{"num_hidden_layers": 9, "experts_per_token": 6, "hidden_act": "squared_reglu", "router_score": "softmax", "routed_scale": 5.66, "init_std_router": 0.0174, "norm": "rmsnorm", "optimizer": "muon_variant", "learning_rate": 0.0134}
Below are experts of layer 2 (counted from 0) of a mixture-of-experts language model. Rows are named router (the router's row for the expert) and show model dimensions 0-159. Each number is 50 + 12 x the weight over its row's rms, rounded and kept within 0 to 99.
After each expert's rows: "comes before" lists some tokens at least twice as common just after its tokens as in all text. This comes from a sample of Wikipedia text that the model never trained on. Tokens count by the router's weight.

# expert 65
router:62 46 52 82 62 58 41 55 46 24 52 60 23 51 43 53 46 46 64 47 41 57 48 45 37 58 59 62 59 56 52 64 61 79 59 64 62 45 65 61 31 38 59 23 48 60 42 39 46 39 46 50 32 59 47 41 12 58 51 50 59 49 43 45 54 74 47 50 42 54 61 36 58 50 58 35 58 54 49 69 41 48 68 29 37 42 53 46 61 39 43 61 54 48 62 53 56 39 57 48 50 65 40 66 45 65 56 41 49 66 67 85 50 41 61 46 44 20 31 59 49 59 35 42 60 61 50 34 27 41 63 36 59 35 42 56 66 54 44 61 74 37 51 53 48 58 48 41 45 24 54 65 56 38 59 37 62 52 48 57
comes before: ",", " in", " to", " the", " a", " by"

# expert 147
router:41 53 33 42 52 65 37 45 43 37 66 45 67 63 50 45 54 47 64 53 54 56 50 41 35 33 66 61 62 64 71 61 62 50 44 47 61 42 49 50 47 48 44 68 55 39 48 44 47 64 45 40 53 39 58 60 43 76 42 27 48 47 44 67 69 19 48 63 59 38 62 26 41 13 51 63 51 37 76 53 64 50 46 53 62 54 31 43 52 63 46 72 64 50 38 54 58 68 52 40 61 45 60 38 33 45 49 36 47 50 50 66 48 41 68 54 63 40 42 59 65 59 42 35 59 45 54 43 38 41 38 54 64 41 41 66 64 56 60 63 54 55 82 64 68 47 40 22 48 68 42 48 61 32 24 67 52 47 40 39
comes before: "\n", " ", " 0", "|", " 1", " 2"

# expert 93
router:45 44 54 50 48 41 41 43 66 50 42 54 46 47 50 78 38 59 64 50 43 43 59 33 40 50 47 26 27 52 53 31 72 25 45 63 53 60 33 52 55 52 37 60 52 62 49 46 51 63 50 33 45 61 58 40 52 36 63 59 77 33 52 56 57 34 42 36 38 53 35 29 47 42 49 39 28 70 46 35 44 86 78 39 63 61 59 49 24 62 58 50 19 47 38 40 43 61 34 55 51 43 52 39 64 57 47 50 55 46 69 48 62 50 38 41 29 59 37 52 53 35 61 55 65 51 72 48 63 64 49 42 51 61 42 46 71 47 49 46 63 49 46 28 56 52 60 25 52 54 48 31 28 61 45 68 47 57 61 51
comes before: "s", "n", "d", "t", "se", " of"

# expert 91
router:54 60 63 46 64 45 46 49 41 48 44 38 60 22 41 32 54 53 49 63 48 51 52 33 37 44 70 56 55 75 59 41 55 36 31 32 47 51 63 77 47 58 39 47 52 41 56 43 56 64 61 35 55 31 59 40 54 45 43 57 70 58 74 64 59 31 39 42 32 67 53 54 38 30 52 43 63 48 62 53 53 49 47 31 50 50 50 55 27 69 53 58 37 58 51 41 16 40 42 54 50 58 32 44 80 50 26 40 47 63 69 59 60 62 53 34 56 53 27 70 54 55 52 60 63 45 64 35 60 44 58 54 44 36 45 37 66 36 42 52 63 73 30 27 27 57 55 46 58 58 44 43 54 59 60 53 38 60 54 50
comes before: " of", ".", " in", " and", "unt", " to"

# expert 41
router:47 53 62 42 44 55 61 68 56 51 57 22 51 55 56 54 46 34 52 50 64 50 28 32 44 64 59 58 36 43 63 29 42 57 32 25 65 54 53 62 54 27 40 58 40 41 64 42 55 60 67 47 56 34 34 65 56 54 32 27 39 51 57 44 44 25 67 59 51 32 58 76 51 40 39 42 38 54 53 57 42 39 52 48 46 51 57 46 64 35 47 48 55 62 76 41 69 42 54 31 56 34 59 62 38 51 35 30 60 65 53 56 64 54 46 54 65 53 53 51 36 58 63 36 54 56 21 50 26 31 37 31 40 53 68 24 48 48 65 68 53 44 54 61 44 48 23 39 57 55 51 64 38 58 59 56 64 42 51 47
comes before: " the", " ", " a", " an", "c", " 19"

# expert 130
router:36 64 60 57 62 22 58 58 56 56 48 43 45 74 65 58 32 56 47 47 44 36 56 31 24 57 34 42 44 56 79 57 52 55 66 58 47 45 27 65 56 59 59 32 65 44 45 64 79 48 34 62 45 62 43 44 44 61 43 52 57 62 45 51 54 74 52 62 38 74 62 39 48 57 62 62 46 45 44 50 60 74 38 46 72 57 51 33 66 27 57 56 48 60 50 51 44 64 55 39 53 57 58 55 53 55 32 29 50 74 43 47 48 54 64 55 63 38 49 37 56 56 35 69 45 49 38 57 63 67 52 51 18 50 26 57 63 53 51 67 61 70 43 60 35 50 42 44 46 59 38 62 62 69 48 27 59 46 42 49
comes before: ":", "•", " by", "up", "re", "de"

# expert 87
router:50 31 47 39 33 82 70 43 57 57 63 52 62 37 31 30 41 58 31 43 57 43 53 39 35 32 44 45 25 51 35 59 74 43 61 32 66 44 43 56 39 76 44 61 59 55 46 41 40 59 37 58 38 44 64 47 65 42 35 43 69 46 56 48 55 54 68 58 32 33 49 51 53 66 53 30 41 41 42 55 34 48 41 26 38 62 58 49 52 66 65 46 63 62 67 43 33 67 18 42 50 51 63 56 67 38 56 42 51 44 49 34 36 63 52 47 55 63 39 40 48 67 38 54 40 65 50 65 56 55 54 59 68 49 37 55 61 45 25 36 41 62 47 49 61 51 46 46 54 70 73 32 53 45 45 49 33 50 64 53
comes before: ",", ".", " of", "ing", " in", " to"

# expert 92
router:51 37 43 32 53 39 39 54 46 59 52 49 31 54 43 66 45 71 68 68 50 46 52 51 46 43 36 29 28 40 36 53 69 45 57 59 19 56 35 45 63 51 47 42 36 64 76 57 57 39 75 37 44 49 57 44 31 48 63 48 76 53 23 47 47 44 67 36 48 36 36 50 57 37 42 45 40 63 67 61 49 71 69 54 69 55 39 31 40 26 63 47 25 38 48 36 64 57 41 43 49 48 52 42 45 40 46 47 48 62 50 49 41 57 62 43 56 59 70 40 46 25 60 54 67 66 63 43 63 48 36 41 70 48 65 44 56 42 47 53 55 49 25 32 69 38 49 36 49 53 38 51 53 57 33 57 44 69 50 46
comes before: "ed", "t", "ing", "ive", "ct", "ation"

# expert 71
router:38 72 45 37 33 47 55 56 57 62 68 60 48 26 50 41 64 26 63 59 53 52 36 54 64 54 69 64 51 72 46 45 42 55 50 66 56 71 45 67 40 55 66 50 57 51 27 53 56 54 75 57 40 21 62 39 61 53 14 46 47 43 56 62 42 41 36 49 57 34 53 39 79 53 50 58 38 43 57 49 43 53 55 57 57 51 70 64 77 30 65 39 62 51 43 47 57 45 54 48 60 50 39 25 55 33 54 42 52 39 62 51 67 36 58 69 31 38 56 56 65 48 29 36 32 36 69 50 41 39 38 54 52 44 53 76 57 56 36 48 35 35 43 51 52 63 56 43 50 58 36 47 39 57 50 50 54 58 39 32
comes before: "==", " ", "=", " \"", "The", " S"

# expert 94
router:41 50 35 38 55 60 33 48 52 40 68 37 71 58 45 44 58 41 64 56 55 54 50 40 21 42 58 50 68 74 52 41 55 52 35 48 53 38 44 54 55 43 51 69 55 36 23 41 41 61 51 37 46 35 63 54 41 72 39 20 46 50 47 55 51 32 40 69 55 41 60 20 41 42 60 61 49 37 69 57 66 46 47 62 51 54 36 44 55 71 43 70 54 59 35 57 67 56 45 37 56 55 47 48 38 43 56 32 40 50 38 66 51 40 63 59 63 37 43 57 66 63 39 32 56 43 64 44 39 25 49 62 57 39 39 60 53 45 54 55 51 53 80 69 67 40 42 35 53 70 47 54 58 33 36 80 52 52 33 34
comes before: "|", " |", ".", "-", "–", ";"

# expert 6
router:59 64 39 73 51 40 45 66 62 57 61 45 64 70 49 38 57 39 25 50 54 41 54 44 52 20 54 45 52 43 65 36 73 55 39 44 43 28 51 64 61 63 43 52 65 62 65 50 49 51 57 68 39 51 61 40 37 32 54 55 70 58 62 59 51 50 56 44 50 59 69 64 49 37 40 61 70 55 55 53 68 41 48 38 53 33 38 49 39 54 57 54 58 50 62 31 29 39 41 59 63 60 52 49 42 39 53 30 56 63 55 41 30 50 53 41 52 73 71 43 53 35 66 66 38 38 53 43 64 69 55 43 27 30 63 19 68 20 51 46 62 43 32 58 38 48 67 43 49 39 47 32 60 56 65 41 46 54 39 64
comes before: "s", "ic", "al", " of", "ate", "ical"

# expert 40
router:56 28 40 78 51 46 41 54 59 51 55 53 33 67 36 40 58 48 48 45 79 50 46 62 43 36 44 38 75 58 25 31 57 35 41 54 61 28 66 36 46 38 42 39 46 38 51 46 48 67 66 53 42 51 37 44 46 57 34 35 56 64 42 55 41 60 33 35 37 41 40 42 39 58 45 40 57 33 51 59 18 63 41 57 59 47 72 44 38 48 50 67 42 39 47 71 61 38 44 36 53 65 50 32 38 49 59 44 60 68 37 58 72 45 52 64 57 44 44 34 55 61 35 35 57 54 52 40 38 56 54 61 43 29 57 36 31 57 34 56 28 57 41 63 58 42 46 39 47 47 63 59 45 55 36 23 60 29 70 40
comes before: " |", ".", ",", ";", "–", "th"

# expert 133
router:52 56 72 59 44 28 57 34 58 59 47 62 49 19 57 45 45 42 62 65 42 56 44 39 57 55 62 58 67 43 58 52 32 67 53 51 52 65 57 54 45 41 41 61 45 28 33 64 72 22 61 58 51 35 27 44 59 51 44 39 22 40 56 46 39 55 55 52 69 40 50 36 77 50 65 65 32 62 26 54 47 49 65 50 57 28 64 62 65 34 53 58 57 47 59 66 52 45 65 45 40 30 35 39 43 47 53 40 51 49 65 38 50 53 40 62 42 33 49 44 50 41 38 32 30 40 48 65 54 48 69 46 48 36 36 17 34 54 60 44 70 40 48 66 62 41 32 41 57 53 60 41 28 57 47 42 44 56 41 49
comes before: " ", " first", " \"", " S", " C", " P"

# expert 24
router:32 44 44 40 38 56 63 32 85 54 64 64 53 39 54 48 51 73 56 55 30 38 79 49 59 75 27 40 65 56 60 71 53 55 52 43 63 42 71 53 40 53 46 50 31 53 63 47 56 40 53 48 28 50 27 40 62 34 41 58 45 62 58 37 35 68 59 37 47 64 50 40 52 49 45 37 49 46 48 60 56 34 51 44 33 50 56 52 64 29 45 58 58 45 62 61 47 57 61 50 63 65 56 43 54 29 67 34 47 48 53 60 41 43 49 56 21 59 42 54 46 46 55 67 46 54 61 35 35 39 65 55 60 81 47 64 66 60 44 54 75 49 53 47 39 60 40 74 33 26 50 50 31 58 64 53 49 51 63 44
comes before: " by", " to", " in", " the", " a", " on"

# expert 89
router:38 52 30 37 57 60 42 51 42 47 70 40 73 56 46 47 58 50 65 53 43 47 40 42 23 33 59 60 56 67 65 49 61 56 52 51 49 38 48 44 53 48 41 72 78 48 46 41 51 66 40 39 42 41 54 60 49 60 38 29 38 49 43 76 70 30 42 67 59 40 64 27 40 27 51 67 56 36 74 54 67 47 41 56 52 51 36 45 56 56 45 63 60 43 45 48 63 62 43 42 58 44 44 41 32 53 51 33 50 50 49 64 46 37 57 57 61 35 45 59 74 64 38 31 57 44 57 49 40 28 41 61 52 50 37 63 58 44 56 59 53 52 82 57 68 45 37 23 48 70 42 46 63 30 23 65 49 42 38 38
comes before: "\n", "|", "-", "==", "The", "==="

# expert 177
router:40 44 63 45 39 67 68 51 57 52 36 66 18 27 46 46 64 64 19 46 66 47 37 50 40 43 51 56 54 62 42 42 51 62 44 38 61 61 55 35 68 60 59 23 42 42 67 60 69 55 62 71 64 42 50 47 43 39 31 37 54 45 46 62 38 55 65 56 37 52 51 62 48 40 47 49 65 62 33 48 53 43 46 55 53 58 52 41 36 31 40 52 43 66 67 56 68 70 51 31 58 46 74 48 45 63 44 49 45 51 66 27 46 71 47 47 47 61 60 59 44 65 74 56 40 56 38 48 39 34 34 55 55 61 50 19 30 46 48 61 26 54 43 41 75 53 53 62 66 63 47 56 54 50 65 60 44 65 58 39
comes before: " the", " ", " a", " be", " not", " re"

# expert 42
router:58 44 73 48 32 53 50 55 49 68 58 43 44 61 40 48 63 48 65 43 38 36 39 69 49 49 29 61 47 67 29 63 60 51 62 45 62 44 39 45 44 38 37 64 35 24 36 44 57 55 41 50 50 43 35 68 37 65 55 69 46 59 34 23 39 44 39 47 52 64 45 62 55 29 44 36 42 50 43 37 53 31 52 47 62 60 55 40 68 47 68 43 66 47 49 29 68 51 62 51 69 69 51 40 41 45 56 58 55 34 51 70 27 35 63 55 59 41 52 54 22 76 62 59 51 45 50 54 43 25 62 58 47 52 54 38 39 41 57 56 66 29 82 45 58 50 36 55 68 54 42 36 55 51 27 38 56 60 51 42
comes before: " was", " the", " is", " are", " were", " he"

# expert 36
router:68 39 48 46 69 55 42 63 62 44 50 41 56 47 54 60 52 29 25 56 48 48 36 66 46 65 56 37 29 43 45 40 44 66 51 59 43 39 32 60 45 31 48 62 68 38 58 49 42 31 59 41 37 50 71 63 65 69 78 43 37 51 60 56 52 50 49 61 59 49 37 73 58 47 55 31 43 52 42 68 55 48 33 32 49 43 32 39 44 76 52 48 60 28 54 47 37 37 34 60 37 66 53 48 45 54 49 57 55 28 56 73 34 46 24 59 39 54 60 54 60 62 59 70 42 74 59 74 42 45 47 41 42 55 54 44 52 52 59 26 40 61 43 39 52 35 52 38 48 42 40 70 54 34 43 63 71 40 57 27
comes before: ",", " (", " and", " of", "'", "ment"

# expert 144
router:75 64 79 40 57 58 37 60 77 45 50 41 52 52 56 50 60 43 63 24 59 47 37 51 36 48 52 60 69 68 42 52 35 51 55 60 47 45 73 56 48 73 59 28 47 35 45 43 48 61 54 70 43 43 46 64 39 39 36 54 48 74 38 55 51 48 56 48 51 50 36 59 45 52 57 64 27 53 36 54 25 47 47 46 62 29 71 71 64 53 67 34 56 38 41 45 62 26 53 43 19 30 42 53 73 41 37 43 49 57 65 53 51 61 65 63 57 56 49 39 48 52 69 39 56 47 63 48 44 40 56 50 50 79 47 28 44 52 59 63 60 59 55 50 56 49 42 46 51 55 70 51 29 52 51 53 42 45 69 75
comes before: "s", "com", "ad", "e", "li", "port"

# expert 78
router:38 64 51 60 56 69 63 39 40 30 65 45 57 46 48 33 40 36 38 68 36 38 71 70 53 45 52 59 34 71 41 51 56 63 51 61 30 52 55 35 42 59 57 47 64 60 37 45 43 50 40 42 50 44 29 46 46 62 46 54 37 55 30 36 43 33 61 47 59 36 41 81 44 43 54 36 57 32 51 60 35 41 43 49 76 61 44 74 45 43 64 66 61 55 67 43 62 35 58 52 29 38 45 32 51 56 51 66 45 26 56 62 51 40 51 42 42 26 75 57 47 65 41 53 55 59 50 40 60 55 44 67 61 41 60 43 45 33 60 35 42 59 55 33 58 33 63 69 63 40 43 52 63 37 60 60 42 48 82 46
comes before: ",", " (", " and", " of", "'", " was"

# expert 136
router:64 38 47 69 58 58 55 40 22 39 44 63 46 37 47 49 43 50 26 44 60 35 74 45 45 27 48 65 28 54 67 43 61 41 41 67 47 52 48 63 43 49 44 61 59 67 54 34 54 55 55 56 32 40 44 41 69 66 39 67 62 64 57 60 67 56 67 60 58 37 53 67 55 37 49 26 38 40 48 69 58 58 62 49 56 53 42 49 50 70 55 50 45 50 66 55 29 30 37 59 27 36 69 48 60 62 61 31 46 54 70 47 33 77 36 38 27 59 56 49 52 56 50 65 40 64 57 51 71 52 40 48 48 54 45 38 45 72 68 51 59 45 60 33 56 36 66 71 46 41 48 44 48 39 38 67 39 42 64 45
comes before: "s", " of", "ly", ",", " and", "."

# expert 176
router:38 57 44 49 37 63 71 42 59 41 40 37 11 63 55 52 53 51 56 54 63 62 36 53 41 73 33 66 46 45 68 37 48 53 51 25 56 45 69 48 52 40 48 30 40 63 66 43 59 52 52 62 52 42 49 67 58 40 39 62 35 47 56 39 54 50 61 52 54 49 61 73 70 50 40 36 54 53 37 45 47 32 73 57 48 40 44 70 49 41 72 24 54 36 63 61 58 72 61 39 54 36 47 38 44 58 54 35 66 62 60 40 59 75 56 46 63 28 50 64 29 64 62 36 60 48 33 40 41 50 52 37 55 41 39 55 36 38 59 57 39 38 53 28 39 41 58 25 40 55 56 39 48 59 62 62 63 46 68 64
comes before: " the", " 19", " a", " his", " an", " 18"

# expert 45
router:80 64 47 64 52 39 47 38 30 37 60 60 55 44 37 67 30 34 67 54 39 37 46 32 68 62 75 65 69 43 63 60 40 54 47 55 45 51 44 42 52 73 43 54 77 60 45 62 64 64 60 47 48 28 53 46 53 60 40 30 35 30 74 41 54 64 54 42 58 44 42 41 53 57 67 43 50 56 54 69 45 37 66 63 36 42 46 52 45 42 56 62 58 48 52 63 31 71 63 44 55 26 53 41 45 59 50 40 78 35 42 60 66 56 58 67 67 50 57 47 60 59 36 49 48 34 61 62 43 47 56 53 58 45 58 26 46 41 65 59 58 26 41 66 57 45 54 31 51 57 56 52 51 34 47 57 48 44 80 53
comes before: "\n", " ", " 1", " 0", " 2", " 3"

# expert 39
router:45 53 65 64 20 45 53 48 29 50 33 56 29 55 52 41 52 45 51 48 61 49 61 52 58 67 37 62 44 62 44 33 43 40 40 35 55 61 42 62 52 47 69 39 34 48 54 42 34 53 56 63 68 43 47 55 47 54 45 46 36 43 56 42 33 53 57 39 55 40 48 87 46 56 32 36 58 83 31 39 46 48 68 37 50 41 45 55 59 26 56 38 55 54 67 51 54 72 54 29 53 58 51 46 55 61 57 41 46 42 62 40 45 59 65 46 55 50 58 67 20 73 64 60 58 33 40 57 26 51 58 33 66 53 38 31 38 35 47 64 41 48 63 38 48 50 26 24 57 46 54 53 52 73 67 57 45 69 49 58
comes before: " the", " a", " he", " be", " his", " re"

# expert 164
router:58 64 99 32 60 53 50 58 37 56 47 44 63 41 46 38 52 32 52 50 49 48 40 39 49 67 68 64 64 45 48 60 59 55 35 59 40 39 43 54 48 56 38 57 46 37 37 48 54 59 55 44 32 70 33 47 61 35 40 41 42 59 37 34 53 52 62 60 27 67 62 70 62 52 41 69 52 54 53 65 42 34 70 71 60 66 49 44 53 58 44 45 30 53 51 62 57 64 65 42 39 70 51 34 48 36 37 45 27 56 66 60 56 52 67 63 59 28 45 52 32 39 30 39 52 37 64 61 38 60 46 40 46 35 38 40 31 38 64 47 29 38 69 53 52 46 38 35 36 53 57 50 51 34 45 45 49 38 64 46
comes before: "-", "|", "\n", "==", "The", "==="

# expert 96
router:43 44 46 41 35 44 56 39 50 47 64 59 49 63 55 40 46 48 54 60 69 51 66 54 55 56 44 29 60 70 35 37 52 41 39 66 28 42 69 33 55 55 47 40 53 30 63 52 51 64 62 41 46 49 47 44 41 39 45 35 38 61 49 33 60 38 27 48 35 68 66 53 34 50 31 45 40 50 49 54 54 54 41 56 61 36 66 51 54 68 50 67 51 56 49 63 37 27 42 28 58 55 53 60 58 33 65 63 54 40 48 59 42 44 35 59 65 30 73 45 54 66 31 46 44 70 52 47 57 52 46 63 59 57 52 43 62 58 40 36 28 55 57 43 52 59 48 46 48 00 54 31 53 63 43 53 65 37 42 44
comes before: " |", ")", ".", ",", "%", "–"

# expert 28
router:44 71 79 54 58 28 65 58 51 55 54 43 34 71 63 43 45 45 54 60 36 38 53 50 43 84 46 57 53 53 74 54 49 61 57 57 63 60 38 57 51 50 71 38 55 46 49 36 55 36 62 53 34 74 39 51 43 76 40 60 50 55 44 42 44 56 55 44 31 53 59 61 44 66 43 43 48 42 29 33 53 71 67 52 46 55 81 49 65 40 48 36 40 46 53 49 28 39 55 52 52 57 42 46 60 68 42 32 60 69 74 57 54 55 48 61 46 31 62 43 56 39 41 61 48 60 56 67 62 69 72 42 31 55 39 57 62 56 53 49 38 37 48 35 17 46 59 55 43 61 61 51 46 54 65 32 35 52 37 64
comes before: ":", "-", "•", " by", " name", "Species"

# expert 9
router:28 56 42 53 45 35 31 46 51 66 67 44 60 50 31 60 63 22 60 53 74 61 48 42 56 47 59 46 36 41 54 50 45 27 36 36 33 62 43 40 43 33 63 44 44 35 49 34 50 43 61 33 39 66 64 46 52 74 40 56 38 43 38 60 61 50 34 72 26 46 39 35 65 47 41 36 61 43 57 27 29 59 49 53 47 25 69 46 65 26 53 34 52 53 43 37 58 43 41 40 39 68 62 57 60 45 48 39 54 50 61 50 66 51 71 56 58 66 44 34 50 31 43 48 37 45 69 40 60 54 46 50 43 48 52 76 56 47 57 53 42 68 52 45 53 61 63 67 30 47 29 58 57 57 65 33 50 63 42 35
comes before: " |", "F", " medal", " 1", "–", "S"

# expert 146
router:61 53 61 43 57 36 37 60 54 45 59 60 41 51 45 64 44 41 54 74 27 24 67 60 36 38 45 56 35 52 59 50 53 41 55 54 30 43 41 57 51 34 41 71 66 48 38 55 43 46 57 38 41 70 52 57 56 44 62 56 51 43 61 46 56 30 44 16 38 67 46 53 46 60 36 40 50 60 26 66 50 74 41 42 54 47 58 44 26 75 45 41 47 30 46 50 29 44 65 60 35 40 56 39 46 65 54 54 61 32 62 74 58 77 48 42 31 47 54 60 53 72 27 50 44 52 50 66 69 64 44 21 39 35 63 47 63 66 49 44 63 64 65 37 48 48 45 37 51 32 50 49 38 47 49 62 51 44 47 45
comes before: ",", ".", " of", "\n", " (", " and"

# expert 50
router:55 37 52 57 66 40 61 77 63 61 56 45 54 41 63 50 59 55 53 65 53 38 45 57 49 61 53 26 35 33 57 38 67 27 52 44 49 76 58 40 43 57 61 63 56 50 54 54 38 57 61 58 54 54 29 22 45 56 68 32 67 62 63 38 38 57 29 37 74 63 52 40 41 64 32 29 53 54 49 47 53 44 61 34 33 61 39 42 28 60 40 42 41 23 53 40 43 41 51 50 38 58 25 54 50 28 59 49 29 45 34 42 44 36 32 61 66 52 57 55 57 29 59 55 55 34 52 61 50 47 49 54 60 32 57 62 57 28 56 45 47 48 41 28 53 40 30 61 44 49 39 64 34 51 63 61 41 61 37 66
comes before: " |", ",", "ic", "'", "d", "ia"

# expert 54
router:38 38 50 55 65 54 69 36 61 41 50 37 46 53 36 58 32 47 42 48 49 68 68 66 45 30 52 47 45 42 35 33 36 52 19 55 61 75 47 69 55 56 29 36 68 70 55 46 30 54 64 40 67 45 45 36 53 47 54 56 66 58 47 41 65 61 55 49 47 57 67 64 34 59 37 41 66 50 40 54 62 42 48 38 56 28 31 51 54 76 50 48 42 54 44 47 48 33 59 58 41 57 49 38 59 50 55 68 35 48 40 43 49 51 40 53 41 60 58 44 47 26 51 41 44 54 61 41 70 28 57 56 58 44 46 34 51 36 71 46 56 27 25 46 43 26 54 66 47 66 58 49 61 29 54 67 45 82 65 58
comes before: "s", ",", "n", "ed", "ing", "al"

# expert 118
router:38 47 36 37 58 56 36 41 40 52 75 47 68 53 44 43 58 43 66 57 55 58 50 40 26 42 54 57 64 65 58 48 58 53 38 50 39 36 47 45 48 52 52 73 52 33 30 44 45 67 44 43 54 41 67 57 52 60 41 22 35 47 39 70 55 37 48 67 59 34 63 24 36 18 62 63 39 36 71 52 73 48 42 45 50 51 38 41 66 62 40 65 60 49 43 53 65 55 44 37 62 46 51 41 32 49 48 32 53 57 47 66 53 40 61 58 65 36 46 60 60 53 39 31 56 42 58 41 42 31 39 53 56 49 29 68 53 42 53 66 54 57 71 66 72 41 50 39 46 66 45 42 69 35 28 79 53 56 34 37
comes before: "|", " |", "-", "\n", "20", "–19"

# expert 111
router:41 22 33 34 48 44 46 43 32 51 59 55 39 72 40 49 42 46 60 60 68 54 67 52 64 33 49 37 71 31 27 37 64 57 41 59 26 40 64 38 40 47 66 36 38 37 42 53 69 62 67 34 49 30 44 43 44 43 67 25 54 51 49 37 43 49 26 52 23 61 47 50 36 61 68 50 41 53 34 47 58 48 46 54 46 51 60 42 60 53 43 45 62 51 43 72 37 44 47 35 65 50 49 59 39 33 65 70 44 49 24 67 37 48 55 57 59 56 40 65 61 61 38 37 64 65 36 67 37 57 51 44 45 52 50 24 52 30 57 40 42 62 64 58 56 74 65 65 48 47 59 36 50 46 42 61 48 56 35 50
comes before: " |", "%", ".", ",", ")", "1"

# expert 139
router:45 68 68 52 66 48 66 50 58 63 63 54 38 61 65 35 46 52 57 75 29 41 55 53 45 60 43 57 40 69 74 57 62 50 60 63 51 37 36 63 54 49 60 39 66 49 44 65 48 43 63 49 34 76 51 42 58 74 35 51 60 62 42 42 61 53 66 46 28 50 70 40 41 60 44 44 59 46 58 35 59 67 38 47 55 31 52 40 75 34 53 49 53 53 61 44 36 48 62 53 59 67 53 60 62 69 22 33 60 60 66 56 35 57 69 40 49 25 62 43 49 73 32 61 45 70 61 49 57 65 74 55 29 51 39 35 62 69 62 60 60 45 49 47 48 37 43 35 39 54 35 60 51 33 46 40 53 48 44 43
comes before: ":", "-", " by", "•", " name", "=="

# expert 183
router:72 37 55 54 48 37 59 43 50 61 18 47 38 49 52 32 51 57 57 52 45 46 48 56 74 29 29 54 41 33 47 37 41 46 83 63 57 70 72 55 53 66 43 47 54 67 37 54 47 48 58 29 65 37 62 47 63 46 36 66 63 46 48 38 49 43 23 40 56 45 39 47 35 73 65 48 70 37 51 44 51 43 56 51 52 65 31 59 54 53 42 54 58 60 26 44 55 32 65 60 51 42 70 53 55 54 48 57 44 38 51 36 67 38 32 44 41 62 32 37 50 27 60 40 50 46 62 57 57 46 74 78 60 70 50 37 41 64 40 47 40 69 44 40 41 50 57 74 49 50 44 35 57 50 59 37 60 58 59 47
comes before: "s", "ing", "er", "ed", "e", "y"

# expert 19
router:78 22 39 46 59 57 42 49 54 42 48 45 44 18 36 67 46 61 49 34 56 55 67 50 57 66 28 47 67 55 65 46 52 56 38 37 62 39 41 64 43 59 47 41 43 69 71 42 65 54 33 34 60 36 48 55 63 50 49 60 74 47 50 76 58 44 48 57 41 38 34 45 49 62 56 20 44 64 59 76 48 68 44 27 58 64 60 57 48 64 57 73 42 53 57 49 43 42 31 33 53 54 67 59 74 42 60 50 54 68 65 44 46 59 41 35 26 58 32 57 51 53 54 46 42 59 57 38 67 67 69 49 56 49 39 50 54 41 72 38 58 66 53 48 50 51 60 59 69 47 49 51 58 61 30 45 42 59 61 52
comes before: "s", "ly", " of", " in", " to", " and"

# expert 75
router:39 34 38 55 44 42 50 50 63 49 54 41 26 52 54 58 31 50 48 61 34 29 56 61 41 53 26 39 33 40 56 67 39 46 54 52 45 52 40 38 57 42 49 57 42 55 61 47 34 27 55 45 22 59 54 47 52 65 58 47 33 64 53 36 55 45 58 41 48 63 45 56 48 62 33 70 45 49 47 63 36 47 46 52 38 53 33 68 33 63 52 52 54 29 55 68 55 64 58 66 58 24 56 65 46 45 47 59 49 29 36 41 60 56 44 48 38 41 76 62 62 34 52 64 31 49 64 61 67 81 56 60 64 49 71 51 53 65 80 65 39 59 43 59 71 35 64 64 52 18 43 47 32 47 43 53 52 56 57 45
comes before: " |", ",", "er", " (", "ia", "o"

# expert 172
router:54 64 41 41 49 42 46 53 46 66 64 56 62 62 37 74 63 41 58 48 54 49 44 52 50 34 65 61 68 37 75 44 45 50 38 26 55 41 38 27 57 22 58 60 62 39 45 47 68 49 54 39 22 62 41 53 56 39 28 34 59 45 49 72 38 37 49 71 41 61 55 44 58 48 55 64 53 42 59 59 67 55 60 60 37 35 33 47 64 49 62 24 73 45 39 61 77 47 45 35 40 51 46 49 50 28 51 50 59 40 63 48 45 44 43 64 55 35 31 25 59 53 46 55 52 53 65 50 40 46 51 32 58 52 37 62 43 65 41 53 36 52 80 63 53 51 59 47 35 64 29 35 57 42 27 45 55 41 35 39
comes before: "==", "=", "===", "The", "In", "S"

# expert 34
router:38 53 32 36 47 55 32 48 46 43 71 45 70 58 48 32 57 50 64 54 50 55 54 44 38 39 58 54 58 71 55 52 56 56 54 44 43 38 49 41 49 46 46 69 55 55 28 47 51 67 45 56 55 37 65 51 50 60 39 24 48 49 46 71 68 28 41 69 56 36 51 25 43 35 52 72 51 31 76 65 65 46 41 55 47 55 35 44 65 61 36 67 58 44 52 55 65 54 36 35 62 38 38 38 32 54 47 31 43 46 41 56 56 34 59 58 62 36 39 70 67 52 39 31 57 44 53 44 39 37 51 61 63 43 33 63 48 41 56 56 45 54 85 64 75 37 57 33 42 66 55 53 63 39 33 77 51 39 40 35
comes before: "\n", " 0", " ", " 1", " —", " 3"